{
  "n_layer": 14,
  "d_model": 384,
  "n_experts": 16,
  "d_shared_expert": 384,
  "router_score": "softmax",
  "normalize_top_k": false,
  "balance_bias": false,
  "vocab_size": 33859,
  "norm": "rmsnorm",
  "tie_embeddings": false,
  "optimizer": "adamw",
  "lr": 0.00089,
  "beta1": 0.95,
  "seq_len": 1024
}
Below are experts of layer 4 (counted from 0) of a mixture-of-experts language model. Rows are named down (a neuron's output weights, with its number) and show model dimensions 128-191. Each number is 200 + 40 x the weight over its row's rms, rounded and kept within 0 to 999.
Before each expert's rows: a language model's description of what the expert responds to. This comes from a sample of Wikipedia text that the model never trained on.

# expert 1
Description: Citation years, line ends
down0,170,270,204,221,173,178,99,162,168,222,228,180,210,164,200,135,208,146,203,188,153,142,196,252,178,231,129,228,244,156,204,241,181,157,195,162,191,212,184,272,201,191,192,181,215,127,155,200,146,200,229,216,193,232,202,109,228,196,158,224,148,261,234,243
down1,231,208,201,204,183,231,129,198,139,233,231,125,170,146,212,76,175,232,227,202,173,251,152,158,201,215,176,201,161,173,131,151,159,251,178,233,195,131,256,229,157,236,203,168,216,204,197,137,181,215,177,159,238,226,244,224,113,251,184,174,161,234,223,183
down2,197,171,274,235,259,189,193,190,197,274,159,175,249,190,201,241,185,180,203,191,223,211,224,256,120,189,231,180,141,225,229,226,161,201,217,189,203,202,220,131,197,187,187,159,168,243,194,174,187,202,220,122,215,119,121,166,170,183,167,196,135,149,216,186
down3,202,201,176,200,189,223,226,171,237,208,261,138,198,208,180,198,152,184,183,205,185,129,175,228,198,273,222,126,175,189,153,235,254,251,201,183,161,242,202,202,143,216,198,228,193,204,144,289,216,183,88,185,129,244,176,251,190,189,184,242,138,187,240,184
down4,213,230,179,226,193,212,203,202,154,187,154,232,179,279,225,131,196,243,260,140,170,221,229,235,236,202,147,190,238,169,142,205,249,258,173,243,139,227,263,125,238,225,196,227,282,239,194,196,204,201,222,182,242,144,213,180,186,196,198,135,206,173,258,159
down5,240,213,186,142,204,139,234,227,236,169,159,164,187,248,181,180,167,243,315,157,168,223,193,173,254,218,211,272,187,242,186,209,285,258,149,235,233,141,236,226,252,267,163,181,207,222,280,277,168,273,221,244,123,159,264,175,250,208,205,214,259,251,201,238
down6,145,116,211,174,257,200,214,234,241,185,245,141,180,247,158,193,260,220,201,249,223,169,194,227,211,190,265,248,220,213,193,177,193,207,256,220,266,273,227,293,102,137,213,244,148,256,168,160,187,233,162,174,158,199,190,173,248,150,188,167,208,197,195,218

# expert 13
Description: Adjectives after the
down0,197,202,194,223,241,198,218,180,177,257,124,171,220,260,151,164,159,207,237,185,175,216,239,163,241,251,235,189,196,239,250,172,177,190,227,192,207,160,180,186,270,198,243,232,179,181,262,196,284,246,156,283,158,176,217,210,218,264,241,139,128,230,143,192
down1,239,207,189,252,278,224,203,167,252,220,271,220,194,71,202,177,254,258,218,269,205,129,172,230,175,255,223,218,116,243,183,217,190,181,189,259,222,245,277,232,220,203,190,243,178,204,134,158,142,214,185,149,154,251,171,238,188,204,257,228,147,208,220,181
down2,178,216,103,194,219,229,173,243,193,201,182,237,218,188,195,200,247,157,185,191,139,223,245,189,206,229,227,118,180,247,141,132,226,293,199,185,158,132,223,191,330,179,95,239,183,276,135,125,155,272,159,194,177,266,188,129,184,237,179,256,177,256,169,228
down3,218,205,192,158,186,187,118,272,183,248,222,169,204,183,183,272,250,273,203,167,198,221,202,156,222,142,274,236,197,216,228,162,249,156,137,181,186,194,229,211,211,162,203,164,233,176,160,255,170,198,243,169,227,142,153,241,209,200,164,208,269,232,181,246
down4,222,201,187,229,179,174,182,189,212,218,234,161,169,249,183,159,187,184,191,118,148,222,217,207,226,187,208,212,169,176,212,221,148,185,268,238,202,247,101,200,160,159,268,215,192,242,192,122,240,149,234,232,228,247,206,240,208,188,208,231,179,229,173,239
down5,112,194,173,160,184,225,220,189,171,277,247,221,195,169,237,263,196,192,175,200,141,184,202,190,218,153,214,188,279,217,249,256,224,161,225,234,180,165,230,216,220,226,180,177,256,208,203,129,139,225,205,242,215,296,204,156,161,219,226,203,221,152,244,228
down6,183,186,291,262,226,164,169,162,150,212,138,241,222,235,140,182,258,223,156,219,232,194,266,155,136,246,194,238,228,223,127,268,264,204,186,228,231,201,234,198,200,179,172,238,209,245,187,190,269,201,270,209,157,227,206,169,197,206,147,257,218,215,293,187

# expert 3
Description: Digit pieces in numbers
down0,183,247,129,217,151,222,182,229,183,214,228,229,198,201,226,181,196,234,131,169,140,180,183,184,225,140,187,239,240,205,214,121,106,213,198,167,201,169,228,219,212,213,163,234,122,231,254,218,177,213,189,265,222,135,259,210,253,236,226,262,193,206,218,188
down1,205,221,179,191,226,114,188,87,263,226,157,108,190,203,196,239,190,171,195,293,174,191,196,228,318,206,222,79,173,198,251,93,167,180,204,221,245,240,217,165,185,201,164,196,162,185,162,163,227,193,159,247,243,112,274,139,262,194,143,193,247,228,229,172
down2,255,203,173,173,242,222,245,213,183,203,198,235,173,164,195,92,177,173,216,201,164,184,145,168,228,216,172,233,208,194,262,262,230,274,235,240,222,210,253,193,211,243,149,307,160,252,137,198,131,197,158,224,196,93,241,200,240,228,234,228,202,191,253,174
down3,228,196,232,221,191,142,220,219,260,250,192,265,159,252,215,249,317,188,211,190,200,228,125,183,200,184,205,191,201,271,194,251,240,175,155,263,219,143,268,214,212,222,151,132,216,205,166,208,157,246,195,198,174,248,244,229,184,203,193,203,212,139,149,166
down4,126,161,274,322,160,216,203,197,197,215,207,206,235,177,152,248,162,188,179,306,225,233,188,257,189,252,210,202,202,181,171,130,162,153,192,121,128,175,237,232,231,222,124,208,196,93,208,195,229,251,198,224,143,247,148,213,269,137,163,174,162,235,265,118
down5,204,240,141,230,166,180,140,253,211,216,242,159,286,151,150,197,250,169,226,208,201,150,171,246,248,170,170,234,199,198,136,179,135,291,264,149,246,226,185,197,216,210,143,174,188,229,192,152,240,147,210,190,230,153,123,210,245,167,249,224,163,183,243,204
down6,185,148,170,213,219,196,198,209,160,187,195,199,210,248,207,249,266,150,193,159,156,214,230,176,180,280,233,205,177,246,139,272,280,151,230,199,148,223,228,183,206,216,171,197,170,178,193,217,189,293,267,228,193,222,167,189,191,164,197,249,218,147,200,173

# expert 11
Description: Verbs and role nouns
down0,170,203,281,187,224,189,188,292,254,139,216,176,155,294,214,221,252,196,171,179,128,222,218,226,184,164,246,227,166,225,139,254,165,171,187,216,182,201,256,201,199,222,170,181,171,266,181,169,189,173,168,161,144,206,172,275,146,195,204,157,250,219,185,250
down1,192,157,202,173,226,158,200,224,276,148,223,270,250,294,180,228,184,170,90,252,215,235,230,228,260,171,223,196,89,137,192,202,197,173,234,290,184,182,209,210,188,156,122,223,149,174,205,181,283,249,204,202,130,247,193,181,205,145,153,157,191,156,221,122
down2,259,171,188,156,185,228,246,244,149,225,247,156,176,182,181,143,167,175,180,218,173,256,232,200,227,215,101,147,232,261,218,158,217,188,164,196,240,200,243,121,261,168,243,175,209,183,241,176,184,148,184,237,200,223,195,147,156,248,206,250,179,223,273,235
down3,165,173,194,143,197,172,206,151,194,237,181,130,199,223,241,162,135,337,230,203,187,171,223,247,153,241,158,155,163,233,165,166,253,199,243,214,157,228,223,259,214,214,203,296,197,136,153,117,137,197,215,202,278,192,144,171,207,247,192,154,273,152,174,223
down4,215,218,164,213,276,212,275,184,219,156,258,165,193,153,228,167,203,245,92,167,212,195,239,188,179,247,177,135,237,250,124,264,167,251,193,226,194,208,189,149,215,153,203,215,285,155,132,200,126,208,179,212,184,236,177,209,246,229,197,220,139,176,210,177
down5,232,196,170,176,238,189,242,170,181,173,221,197,196,210,204,247,204,194,254,191,231,211,213,198,131,196,196,155,224,253,157,196,201,211,141,215,206,235,182,187,215,167,138,198,176,207,168,154,194,181,117,250,199,187,203,212,194,187,243,253,181,203,255,220
down6,225,138,235,246,204,218,193,212,159,158,178,208,251,242,181,185,222,207,251,225,208,194,196,188,204,197,200,153,175,129,196,144,273,282,197,158,143,220,191,253,201,226,281,225,192,211,233,195,127,155,222,108,221,204,193,232,206,214,248,210,101,124,122,253

# expert 14
Description: Name-final heads and pieces
down0,264,226,155,200,172,118,155,227,172,241,250,198,200,128,196,209,172,245,221,84,175,213,211,226,190,234,203,165,120,167,229,177,176,224,161,200,197,129,161,153,151,175,171,209,191,214,135,196,280,204,237,176,258,160,254,174,232,230,156,259,121,148,187,181
down1,98,248,207,233,162,214,201,249,299,243,262,187,244,171,259,197,238,202,321,188,235,159,140,210,189,180,203,158,253,191,196,223,274,291,261,204,274,177,121,212,179,141,220,190,239,188,182,192,179,166,205,236,211,231,148,181,214,265,218,144,185,66,128,247
down2,140,165,219,216,217,138,264,109,200,243,261,196,139,126,176,152,225,212,299,159,163,268,206,191,197,238,153,166,230,208,142,190,120,204,193,263,280,215,217,187,152,178,240,214,265,230,246,206,303,211,81,204,212,237,189,253,213,227,246,179,234,204,187,223
down3,177,223,171,159,236,199,155,256,246,162,242,240,199,229,209,200,181,226,216,195,173,204,186,210,188,155,255,188,224,184,157,180,276,201,126,202,118,185,275,279,199,163,245,221,222,251,177,197,213,169,166,177,209,243,179,147,207,132,187,183,181,229,155,191
down4,245,155,172,204,75,247,243,164,234,239,178,170,215,196,262,194,191,248,196,245,146,230,222,188,219,221,136,179,124,174,249,238,169,203,185,233,214,201,244,169,160,142,211,158,218,217,249,226,196,179,218,255,109,187,169,223,248,218,226,250,249,244,222,134
down5,165,224,239,171,181,209,266,125,127,211,176,200,136,230,211,158,325,200,270,276,216,201,204,175,142,202,234,203,215,161,173,119,244,223,188,237,187,178,246,219,243,186,106,224,216,170,219,232,162,206,167,187,171,252,199,170,186,190,231,235,204,227,198,177
down6,241,241,154,245,307,193,176,207,165,192,160,194,230,161,235,202,157,200,236,214,172,225,167,173,277,217,270,223,188,201,211,177,185,201,243,208,182,290,150,240,212,184,230,170,140,160,176,171,148,189,162,171,179,160,254,201,198,204,262,151,207,209,134,143

# expert 12
Description: Coordinates and numeric pieces
down0,258,137,195,222,191,183,193,277,192,203,171,280,213,212,168,214,182,180,236,233,222,180,96,233,155,279,214,217,186,229,261,127,209,263,258,163,206,264,208,160,225,208,223,187,213,249,202,147,238,205,245,117,180,200,225,176,161,190,216,241,205,161,162,234
down1,219,233,187,144,231,175,200,173,214,235,163,166,211,173,258,215,218,220,169,195,232,188,177,214,233,225,197,202,138,141,166,214,245,183,164,189,223,234,180,193,191,174,185,289,209,200,230,240,135,259,209,162,175,139,188,274,283,196,169,189,177,219,147,122
down2,91,189,216,194,184,244,236,176,231,160,289,213,217,214,186,209,222,179,232,252,267,154,248,221,115,284,203,198,149,238,212,162,207,214,212,210,144,185,222,230,235,234,258,202,184,165,154,275,220,201,223,175,202,237,202,232,251,175,193,144,178,192,277,215
down3,147,192,212,275,245,220,194,257,211,123,193,225,219,220,195,184,252,226,249,170,186,288,123,270,204,177,157,227,225,225,174,162,218,189,250,188,152,166,236,189,211,187,174,198,159,179,205,178,216,242,200,229,179,189,180,204,243,204,190,214,190,167,211,242
down4,209,189,237,143,196,268,253,250,186,264,190,173,133,181,208,182,293,159,267,189,262,174,199,174,146,147,224,225,200,163,259,187,159,155,161,158,234,261,157,151,224,202,175,270,189,248,245,224,160,196,166,249,251,156,219,193,286,178,155,250,192,190,169,229
down5,169,226,247,208,143,187,182,183,162,243,181,193,206,187,167,229,217,230,177,214,242,164,208,182,213,169,193,145,190,165,283,165,172,251,193,162,186,189,225,201,235,154,184,200,226,246,168,212,239,235,179,205,215,219,215,147,179,259,223,241,250,214,185,193
down6,157,147,214,182,215,169,211,281,225,212,192,215,175,197,210,171,214,202,174,201,273,168,208,233,204,157,166,213,287,184,187,250,118,239,207,211,154,305,206,149,172,199,206,231,165,177,195,191,200,219,153,213,175,231,146,251,234,284,262,195,200,245,154,243

# expert 0
Description: Clause-opening connectives
down0,150,193,267,238,191,286,250,185,175,188,187,115,224,252,226,227,240,226,199,282,185,204,194,233,86,204,194,191,196,197,206,195,192,212,168,195,199,217,259,202,246,262,169,182,205,167,203,225,125,201,234,186,208,133,213,185,210,227,216,156,165,227,229,228
down1,216,195,265,257,238,228,92,191,216,154,265,247,185,190,228,240,189,259,159,208,279,160,170,212,197,225,168,138,223,174,205,257,222,218,172,175,199,210,227,94,274,278,183,201,259,130,246,212,199,247,255,207,195,266,232,192,145,159,247,166,227,225,174,205
down2,222,242,234,231,207,229,195,257,157,223,243,277,218,166,188,150,182,233,173,185,154,253,177,214,194,204,136,269,207,114,184,281,297,193,190,241,219,200,134,281,174,177,230,195,195,203,210,146,276,169,208,259,283,246,236,201,232,149,179,207,195,236,227,236
down3,181,243,90,125,234,188,242,240,244,211,236,195,162,257,199,209,103,176,271,179,251,181,223,164,245,198,238,185,280,199,195,192,155,164,217,219,199,222,150,121,188,264,195,196,277,248,261,245,229,184,183,173,159,184,227,200,176,208,233,122,201,165,244,302
down4,210,271,109,269,229,156,117,219,214,207,183,231,218,197,227,271,103,194,152,191,227,266,196,208,155,223,178,183,222,221,198,197,227,210,221,248,205,233,187,257,119,180,230,227,180,225,222,208,147,166,182,336,232,183,190,191,257,199,206,236,222,174,261,219
down5,285,202,198,193,249,94,182,215,187,199,197,222,190,286,266,151,243,238,187,178,222,151,156,206,225,123,176,236,204,201,218,262,265,211,218,204,194,165,209,196,201,130,197,293,204,102,230,231,154,160,211,192,168,226,223,231,159,246,217,159,200,227,224,216
down6,212,202,202,234,197,258,179,164,289,198,181,219,184,231,203,130,257,178,192,228,214,313,247,195,185,197,158,282,176,102,149,229,200,172,164,192,298,175,200,151,274,147,100,190,210,214,157,282,155,217,233,148,240,243,188,152,167,232,144,336,224,184,183,227

# expert 4
Description: Prepositions after verbs
down0,182,292,104,194,172,217,271,212,203,168,162,147,176,209,224,232,177,208,174,204,167,205,181,225,200,192,180,207,291,220,194,188,221,230,158,247,266,174,240,140,167,216,195,266,212,219,128,226,175,237,158,223,237,202,215,216,176,248,223,242,172,199,193,182
down1,177,245,198,205,194,187,246,196,213,248,244,200,303,168,199,234,172,178,242,258,250,261,213,221,200,206,141,242,223,225,274,90,215,164,222,188,183,176,151,173,171,194,226,208,170,145,168,195,218,176,204,175,227,159,294,204,241,219,179,129,167,155,209,227
down2,138,194,169,260,209,203,198,215,211,257,177,179,94,167,155,185,214,231,270,230,302,184,231,161,274,115,211,177,176,194,176,269,202,101,138,209,186,150,289,254,238,150,187,246,189,133,189,176,154,199,202,231,248,173,211,187,264,198,174,214,159,244,231,208
down3,267,171,156,147,188,173,225,186,192,171,209,234,214,240,205,143,196,151,147,213,232,171,198,213,248,253,230,236,280,150,246,259,117,183,207,161,251,209,193,195,175,212,154,222,133,151,228,175,241,195,186,215,185,166,179,217,175,164,238,293,180,129,180,186
down4,171,174,162,263,188,130,217,167,218,222,159,285,142,172,209,212,182,223,166,205,158,186,283,237,165,232,184,153,220,224,172,263,209,238,185,172,274,244,213,168,152,263,269,196,171,282,252,227,143,137,185,152,175,156,132,222,234,169,229,231,223,201,163,90
down5,210,224,217,246,199,224,210,169,153,198,220,150,187,192,125,258,308,206,101,203,136,242,167,303,216,153,223,293,123,131,193,162,198,197,269,163,193,191,230,265,245,235,245,161,221,220,184,175,165,153,169,207,213,195,214,155,261,188,201,210,170,250,254,298
down6,196,199,205,215,190,242,191,194,265,270,241,246,210,147,166,174,190,195,170,197,258,190,217,245,252,208,251,207,191,123,105,260,184,88,188,189,213,196,117,258,240,246,244,248,206,242,128,206,183,146,259,262,165,181,264,171,226,250,282,163,166,198,211,178

# expert 5
Description: Possessives and party names
down0,212,215,223,204,142,186,182,169,115,170,255,204,258,125,216,216,225,113,205,183,133,224,160,241,219,195,152,180,128,165,210,191,213,242,228,216,216,216,151,116,169,172,246,185,264,257,211,238,235,168,257,167,210,190,227,251,110,176,216,117,140,198,185,214
down1,276,164,242,216,196,241,238,172,160,183,153,138,184,184,202,162,160,221,232,205,208,180,161,152,193,210,176,241,158,193,143,184,286,182,176,235,161,224,155,219,167,120,293,189,162,253,261,161,229,161,210,177,130,249,248,250,253,244,273,154,157,225,230,197
down2,207,203,218,266,165,186,211,167,272,155,98,214,260,214,244,212,189,215,213,194,143,201,192,263,166,148,211,232,240,213,208,117,277,218,163,211,217,255,128,149,257,191,247,263,196,137,269,191,222,152,234,145,215,166,222,137,226,154,196,208,149,184,138,231
down3,159,193,177,199,248,162,146,197,192,198,225,226,238,251,159,184,151,198,175,235,131,260,226,190,178,164,170,157,139,179,215,190,87,187,204,270,140,152,153,209,226,207,194,222,163,264,197,228,159,184,264,215,256,211,139,249,285,177,183,286,179,195,235,265
down4,213,262,168,142,193,179,156,206,208,251,142,165,259,252,221,191,129,197,248,188,216,216,179,255,187,238,221,172,261,147,241,260,218,178,245,178,167,254,159,242,275,253,201,194,199,252,212,124,172,198,249,185,193,170,239,147,219,284,196,246,217,150,180,196
down5,223,205,221,189,165,227,169,226,202,189,188,208,293,182,205,171,244,177,141,184,172,210,218,149,245,171,157,280,156,224,257,163,234,217,127,195,249,288,141,243,163,143,196,223,195,253,152,207,291,251,258,145,228,269,256,167,257,225,133,233,193,225,166,209
down6,215,196,217,209,247,230,177,213,201,181,274,156,189,120,185,171,220,252,199,146,170,115,182,162,180,260,231,188,183,216,173,258,194,171,207,170,205,231,184,108,183,175,224,176,247,201,260,259,218,225,232,267,193,241,193,181,230,214,187,205,226,206,261,200

# expert 9
Description: Place names
down0,179,117,242,208,240,174,266,166,308,254,234,204,230,187,146,191,264,244,235,216,175,152,153,230,204,170,144,131,198,151,193,257,212,223,230,223,131,128,238,207,178,192,208,222,205,187,130,228,143,213,141,206,115,186,151,171,59,173,196,158,271,282,213,204
down1,287,239,184,207,225,177,166,206,251,275,195,210,121,172,182,229,127,219,173,164,159,214,247,243,224,265,243,115,185,188,192,192,194,214,207,208,218,159,194,82,216,234,201,160,157,199,232,191,102,163,225,264,142,146,249,172,165,202,203,200,241,209,191,166
down2,197,188,135,247,173,201,235,199,209,218,173,196,277,235,214,240,178,188,137,152,141,197,214,239,238,124,218,184,198,173,190,234,218,208,167,194,220,206,83,216,147,242,160,213,160,156,178,126,215,221,251,161,147,183,193,186,161,260,184,225,171,240,200,231
down3,296,177,258,183,226,176,151,196,191,271,172,206,145,170,205,220,113,191,276,196,242,183,244,205,173,253,236,254,210,260,187,198,245,106,175,220,214,204,195,213,213,255,249,187,199,179,171,162,202,158,188,245,182,168,306,212,177,236,209,199,122,247,246,198
down4,167,319,202,195,223,199,200,171,168,212,135,162,178,129,241,204,205,195,191,190,211,204,211,236,149,195,210,245,191,232,207,210,221,172,204,179,138,227,169,152,231,273,199,157,212,225,171,135,163,180,238,232,180,171,190,160,213,261,155,203,207,186,169,179
down5,191,196,197,250,160,266,148,195,249,152,223,204,203,207,233,189,182,219,177,220,198,229,246,242,169,163,162,208,270,197,95,138,233,168,187,142,200,246,187,145,201,235,229,159,133,131,265,153,222,167,184,216,173,240,257,200,178,178,218,262,218,135,232,229
down6,232,201,230,249,196,291,149,161,200,184,194,206,178,199,182,102,241,162,287,272,255,227,195,229,185,212,153,221,152,226,224,255,180,192,208,234,217,170,191,188,236,279,165,163,206,139,175,200,255,263,190,179,190,169,201,203,233,228,196,192,185,148,280,242

# expert 8
Description: Noun-phrase modifiers
down0,167,141,236,184,171,209,172,128,187,210,173,183,154,229,152,251,235,183,190,204,196,253,138,158,154,164,159,203,210,276,178,283,175,154,224,240,204,284,109,180,209,215,226,164,261,201,198,153,157,254,255,184,183,123,200,306,143,269,238,126,204,151,194,199
down1,200,184,164,134,191,201,219,158,197,189,211,216,241,219,90,172,236,136,206,229,215,175,188,172,174,208,251,266,245,258,184,178,254,194,278,267,310,144,177,243,167,178,228,282,237,227,160,172,113,217,213,202,198,198,187,199,209,202,167,211,197,186,187,179
down2,168,229,218,214,235,155,188,178,126,156,178,182,236,201,227,163,226,256,212,207,150,177,214,171,167,162,151,191,235,145,243,174,266,240,176,237,171,166,183,134,199,173,178,239,212,227,239,279,176,188,165,215,246,228,297,241,169,176,198,293,220,240,190,170
down3,184,182,161,113,135,274,150,164,177,181,197,228,144,160,227,163,143,136,266,208,184,208,226,284,214,160,142,237,170,150,189,247,222,101,116,173,192,164,232,174,134,186,151,147,196,178,166,254,216,230,199,228,195,220,263,187,182,216,159,268,253,171,264,231
down4,176,228,149,196,181,182,144,143,206,125,253,239,198,195,323,174,181,218,133,172,227,202,176,199,158,168,204,144,189,237,185,183,187,181,172,188,143,208,209,194,213,202,183,182,246,164,246,203,283,252,150,229,176,207,129,156,171,161,154,234,237,146,209,133
down5,191,183,150,169,170,169,222,241,273,225,267,197,230,203,229,143,146,245,203,209,150,142,136,178,228,149,93,142,199,230,261,218,224,245,194,211,295,181,168,227,253,231,153,269,198,267,209,188,240,200,155,146,246,240,198,225,234,247,245,181,231,88,238,180
down6,200,195,155,180,178,170,203,192,147,255,202,265,107,215,246,264,182,209,207,203,215,199,266,224,156,166,312,221,228,177,189,218,123,148,260,175,239,185,169,201,123,180,180,194,156,257,209,189,166,215,165,230,219,180,247,177,182,169,214,227,154,272,159,182

# expert 6
Description: Mid-name word pieces
down0,177,207,213,237,202,210,195,258,173,180,140,211,235,176,203,194,171,219,223,225,200,233,191,205,165,221,186,144,215,216,249,193,278,186,178,188,219,187,133,120,140,160,177,156,125,192,197,171,256,218,171,159,155,196,174,169,236,177,199,206,256,201,198,156
down1,153,176,225,174,153,219,161,186,120,265,298,244,162,181,190,243,254,230,175,149,209,206,170,168,187,203,242,196,220,189,239,199,175,213,213,217,214,167,221,281,149,221,149,99,180,193,232,237,176,240,175,225,234,212,154,107,229,182,188,234,166,209,230,200
down2,291,239,191,252,283,207,206,127,245,174,208,156,210,169,232,193,218,228,225,140,223,151,206,198,229,181,232,191,243,175,233,193,240,148,262,134,257,137,184,195,215,208,234,198,269,149,292,139,144,234,213,177,103,195,179,192,155,238,212,170,219,198,140,179
down3,208,242,182,209,169,217,174,227,216,168,186,266,234,202,273,184,249,241,204,173,208,160,209,195,192,169,172,277,163,177,227,249,196,212,163,169,203,243,144,156,219,195,130,203,144,225,218,212,196,149,252,173,168,147,283,163,173,227,226,128,145,192,128,215
down4,228,131,172,139,166,226,161,184,177,220,170,177,103,144,195,158,260,209,194,220,151,221,214,208,167,201,190,230,134,258,232,161,175,163,143,254,151,215,188,246,189,166,214,203,160,227,252,143,190,197,223,210,131,177,223,202,172,280,114,190,154,204,246,219
down5,278,186,176,258,142,201,198,211,185,188,200,166,180,178,172,177,147,210,256,114,183,182,285,222,177,187,208,197,216,256,243,171,267,233,204,129,178,238,215,184,181,232,210,209,216,223,234,243,213,230,262,168,160,251,198,255,197,218,234,212,155,101,173,274
down6,183,180,237,219,200,238,185,282,336,205,167,256,232,176,160,211,185,174,178,241,193,214,168,245,189,229,183,166,179,181,177,169,239,232,140,248,144,184,224,172,249,228,211,244,184,257,208,211,193,188,190,221,175,200,219,198,168,224,182,211,208,174,204,192

# expert 7
Description: Plural noun endings
down0,139,224,227,292,143,276,231,244,198,136,200,261,150,247,193,220,139,97,141,98,146,186,220,103,200,270,280,266,226,176,155,208,188,143,198,210,152,190,177,208,237,164,200,179,200,178,188,182,231,165,224,209,220,213,160,196,242,185,218,187,243,227,222,185
down1,261,191,179,311,196,225,245,205,194,196,200,186,233,163,145,171,251,166,164,206,230,195,181,198,173,229,326,236,167,198,224,151,170,235,229,184,205,179,158,170,251,221,290,195,220,167,181,171,235,222,236,255,148,253,162,139,204,180,221,220,163,204,199,148
down2,208,156,208,266,235,203,147,172,183,244,189,196,201,263,210,166,227,155,148,250,204,138,216,264,193,204,128,220,134,213,125,265,230,194,173,156,268,197,214,142,169,185,172,163,209,215,164,211,171,183,214,165,204,207,169,201,189,164,133,257,220,197,229,257
down3,262,265,254,198,239,199,217,130,140,175,161,175,193,202,169,223,150,191,166,139,232,143,210,203,190,194,142,221,243,174,159,311,208,149,162,234,240,157,185,192,223,237,185,235,238,225,130,186,216,156,247,183,156,144,156,242,190,206,210,229,204,210,227,205
down4,187,134,219,197,244,167,190,243,195,184,210,183,201,155,191,192,233,215,234,211,254,203,182,219,158,176,259,178,155,193,253,162,161,291,182,274,194,172,274,156,189,256,181,172,153,157,237,158,186,199,130,173,222,167,225,208,234,227,153,261,192,133,145,193
down5,183,191,248,149,233,264,239,203,162,123,195,229,151,165,158,199,227,214,239,196,159,174,152,165,178,207,82,249,186,166,245,216,166,244,203,132,166,233,174,161,230,149,231,136,183,188,218,184,320,192,177,183,155,251,169,236,173,204,168,174,201,148,151,145
down6,187,189,154,197,240,153,210,206,203,260,264,116,113,238,222,240,256,163,229,261,198,189,197,182,208,223,208,291,190,226,252,193,233,218,231,206,136,182,206,224,217,230,133,200,185,195,265,214,174,177,143,197,224,216,179,192,241,234,181,215,181,172,198,232